config = dict(
    n_experts=16,
    router_score='sigmoid',
    normalize_top_k=True,
    balance_loss=0.000141,
    balance_bias=True,
    router_bias=True,
    init_std_router=0.0196,
    norm='layernorm',
    norm_eps=1e-05,
    learning_rate=0.000785,
    beta1=0.95,
    beta2=0.99,
    batch_tokens=131072,
    train_tokens=514700000,
    dataset='wikipedia_en',
)
Below are experts of layer 4 (counted from 0) of a mixture-of-experts language model. Rows are named gate (a neuron's input weights, with its number), up (a neuron's input weights, with its number), down (a neuron's output weights, with its number) and show model dimensions 384-511. Each number is 200 + 40 x the weight over its row's rms, rounded and kept within 0 to 999.
Before each expert's rows: "comes before" lists some tokens at least twice as common just after its tokens as in all text; "gets" lists some tokens that make up at least twice as much of what it gets as of all text. This comes from a sample of Wikipedia text that the model never trained on. Tokens count by the router's weight.

# expert 2
comes before: " |", "–", " /", "th", " than", " May"
gets: " ", " 2", " 3", " 1", " 6", " 0"
gate0,155,223,170,182,200,160,145,234,271,170,189,159,218,188,206,216,283,201,146,131,220,135,212,286,248,217,265,162,220,197,230,174,226,180,192,157,133,218,217,124,328,150,188,172,289,146,254,177,234,207,191,110,184,204,212,138,155,171,245,178,209,163,200,170,237,125,219,167,140,248,171,290,196,230,196,220,138,136,227,172,230,230,132,189,167,212,195,230,272,183,281,247,235,216,222,227,205,149,153,146,141,163,234,209,239,227,245,228,260,260,173,208,279,182,189,240,141,187,195,105,168,166,220,221,257,207,208,206
up0,180,216,180,235,223,139,220,149,162,238,167,218,166,284,200,174,235,178,279,192,198,198,180,165,187,193,294,197,128,256,266,165,206,252,281,220,120,162,212,195,172,219,253,214,176,169,224,209,191,218,204,219,160,194,193,265,220,225,175,210,184,180,257,204,206,197,206,197,257,215,253,243,218,234,128,225,164,285,180,240,240,232,234,170,239,233,250,193,219,184,134,160,125,179,264,96,277,108,171,187,199,224,253,182,208,246,135,190,146,225,177,247,119,125,195,167,260,194,176,228,185,177,218,156,194,224,196,218
down0,191,227,186,185,209,228,149,229,211,161,261,171,167,203,209,193,182,142,143,264,210,199,152,235,187,174,201,146,225,215,217,198,195,197,198,173,158,231,129,243,259,228,225,204,170,206,140,156,242,185,270,190,181,253,285,311,228,170,162,187,190,164,126,225,222,244,233,175,200,250,187,210,244,232,270,255,206,204,133,167,251,227,222,264,128,172,211,164,264,125,239,191,184,222,189,200,86,248,110,172,165,180,196,202,247,255,115,244,215,182,188,203,205,205,207,190,208,261,154,158,279,205,214,217,271,167,186,314

# expert 12
comes before: " the", " ", " 0", " 1", " 2", " 3"
gets: " |", " in", " for", " that", " at", " from"
gate0,187,239,144,177,292,201,269,242,233,230,153,151,232,265,208,186,151,229,233,183,194,239,186,185,165,232,247,178,232,216,226,141,190,245,228,124,208,250,170,232,225,196,226,268,194,229,177,181,232,196,183,226,139,151,139,141,223,192,120,270,156,129,242,229,158,163,222,181,227,231,186,243,105,157,264,270,246,203,165,139,172,185,142,218,165,198,124,142,230,213,191,209,244,166,145,219,236,189,173,199,186,229,246,127,143,190,239,210,146,204,277,157,256,292,161,240,223,161,252,228,156,238,148,170,222,210,183,255
up0,143,225,190,226,165,182,185,287,209,198,236,195,170,227,164,192,170,205,221,160,182,176,225,188,204,158,211,246,174,229,134,215,158,258,210,163,198,136,169,210,196,138,278,207,199,195,224,165,237,214,179,182,318,213,208,166,197,164,202,208,208,84,215,233,134,240,183,208,190,188,168,225,189,243,146,219,93,298,185,252,128,161,283,181,195,253,195,192,161,203,242,196,190,243,154,150,185,182,207,222,202,221,181,168,187,210,144,167,218,163,187,238,219,216,137,209,188,252,230,179,218,146,153,178,195,196,182,181
down0,226,225,167,258,214,174,265,217,191,215,148,81,248,253,200,211,225,137,176,233,175,205,178,232,179,288,195,161,181,169,174,217,192,229,127,201,194,219,227,196,244,246,152,239,197,193,239,169,213,182,166,193,284,156,229,164,124,204,214,196,210,199,185,158,164,204,219,230,184,196,204,162,271,135,199,135,212,167,205,209,166,219,201,145,216,210,253,258,277,191,215,255,277,164,176,197,235,198,181,214,175,222,156,127,171,149,161,201,178,168,183,180,142,207,217,212,195,186,189,151,189,94,266,181,178,195,159,263

# expert 8
comes before: "\n", "-", "|", " The", "==", "The"
gets: "\n", ".", " (", " \"", "'", ")."
gate0,228,155,182,188,189,224,154,191,244,139,233,248,154,152,97,206,220,252,199,262,205,243,269,249,217,170,159,208,245,244,239,189,204,104,222,189,181,210,195,217,157,140,177,207,182,178,228,164,164,226,195,205,243,273,148,247,244,150,218,155,228,206,140,134,135,127,169,249,159,243,170,140,191,176,228,244,214,214,209,250,163,129,99,161,134,213,209,188,153,213,228,176,216,259,228,169,234,222,188,252,155,197,201,150,139,180,192,216,231,229,171,241,153,200,201,189,144,229,222,133,121,141,242,168,193,248,174,230
up0,183,206,187,211,261,181,165,187,204,253,187,174,154,191,245,205,145,276,141,217,176,207,199,233,248,173,155,243,193,286,235,251,160,199,214,183,200,201,88,192,241,189,191,192,157,263,210,189,164,183,192,110,150,187,245,286,211,196,227,243,217,245,172,247,268,180,99,175,207,127,208,159,190,214,169,240,195,262,145,206,130,223,202,144,168,202,106,171,192,110,165,209,246,196,179,153,97,123,136,183,215,169,206,202,186,117,245,232,212,161,183,243,193,148,197,178,243,218,174,165,179,227,193,163,192,188,235,256
down0,259,201,235,153,174,229,202,227,207,185,154,296,249,181,253,186,235,233,138,166,145,217,249,330,125,212,164,154,271,191,174,205,207,206,203,199,216,282,156,218,201,211,140,183,221,159,217,186,171,199,213,129,159,250,182,169,272,180,218,175,263,198,182,309,182,183,223,145,210,241,209,152,122,257,198,209,192,199,196,172,210,250,181,205,232,153,214,148,240,229,224,206,220,238,217,104,199,203,220,254,170,239,271,203,164,244,297,237,281,187,183,228,206,145,197,235,189,269,172,170,206,210,245,172,272,217,238,187

# expert 9
comes before: " |", "–", "%", ";", " first", "th"
gets: " the", " a", " The", "'s", " 1", "1"
gate0,236,156,224,210,287,237,196,227,188,210,135,238,173,183,202,252,155,231,89,156,177,200,189,215,261,295,217,176,187,147,282,265,168,198,263,215,163,280,209,178,119,196,170,168,216,225,241,213,257,198,142,208,204,247,168,194,210,161,144,161,248,199,167,210,192,129,164,190,206,190,185,163,186,219,126,222,223,162,226,198,231,227,175,194,274,165,163,224,139,201,186,219,208,206,262,189,123,171,184,227,155,158,201,209,129,254,210,156,141,187,231,184,208,174,196,153,237,204,208,204,291,299,196,197,183,232,222,129
up0,188,165,229,224,167,227,197,266,179,230,118,176,166,223,215,207,158,157,114,189,121,244,178,214,160,252,198,222,184,144,180,181,139,192,215,152,172,187,124,227,160,146,167,200,284,215,213,151,140,145,172,218,231,211,176,237,175,266,212,147,207,217,207,224,162,238,169,261,241,209,90,111,271,200,265,181,236,239,269,168,200,239,235,173,249,186,145,187,243,241,233,157,236,173,224,176,125,189,235,203,236,226,249,181,205,244,182,224,242,259,142,212,136,209,173,227,179,192,234,143,258,203,237,166,95,203,229,188
down0,208,217,198,187,151,204,149,105,191,221,258,182,195,139,184,270,233,190,259,150,278,253,170,187,211,202,215,174,239,218,227,204,199,224,172,253,200,208,206,190,190,231,151,179,189,230,161,274,226,198,171,245,265,184,168,209,202,188,132,238,228,208,196,191,196,194,249,218,290,215,228,172,243,247,217,188,211,274,208,204,176,225,220,230,209,181,314,212,221,219,204,178,238,216,172,212,220,185,216,183,142,189,209,254,205,188,230,201,184,269,195,201,170,130,158,235,243,172,152,222,169,161,214,222,253,212,217,192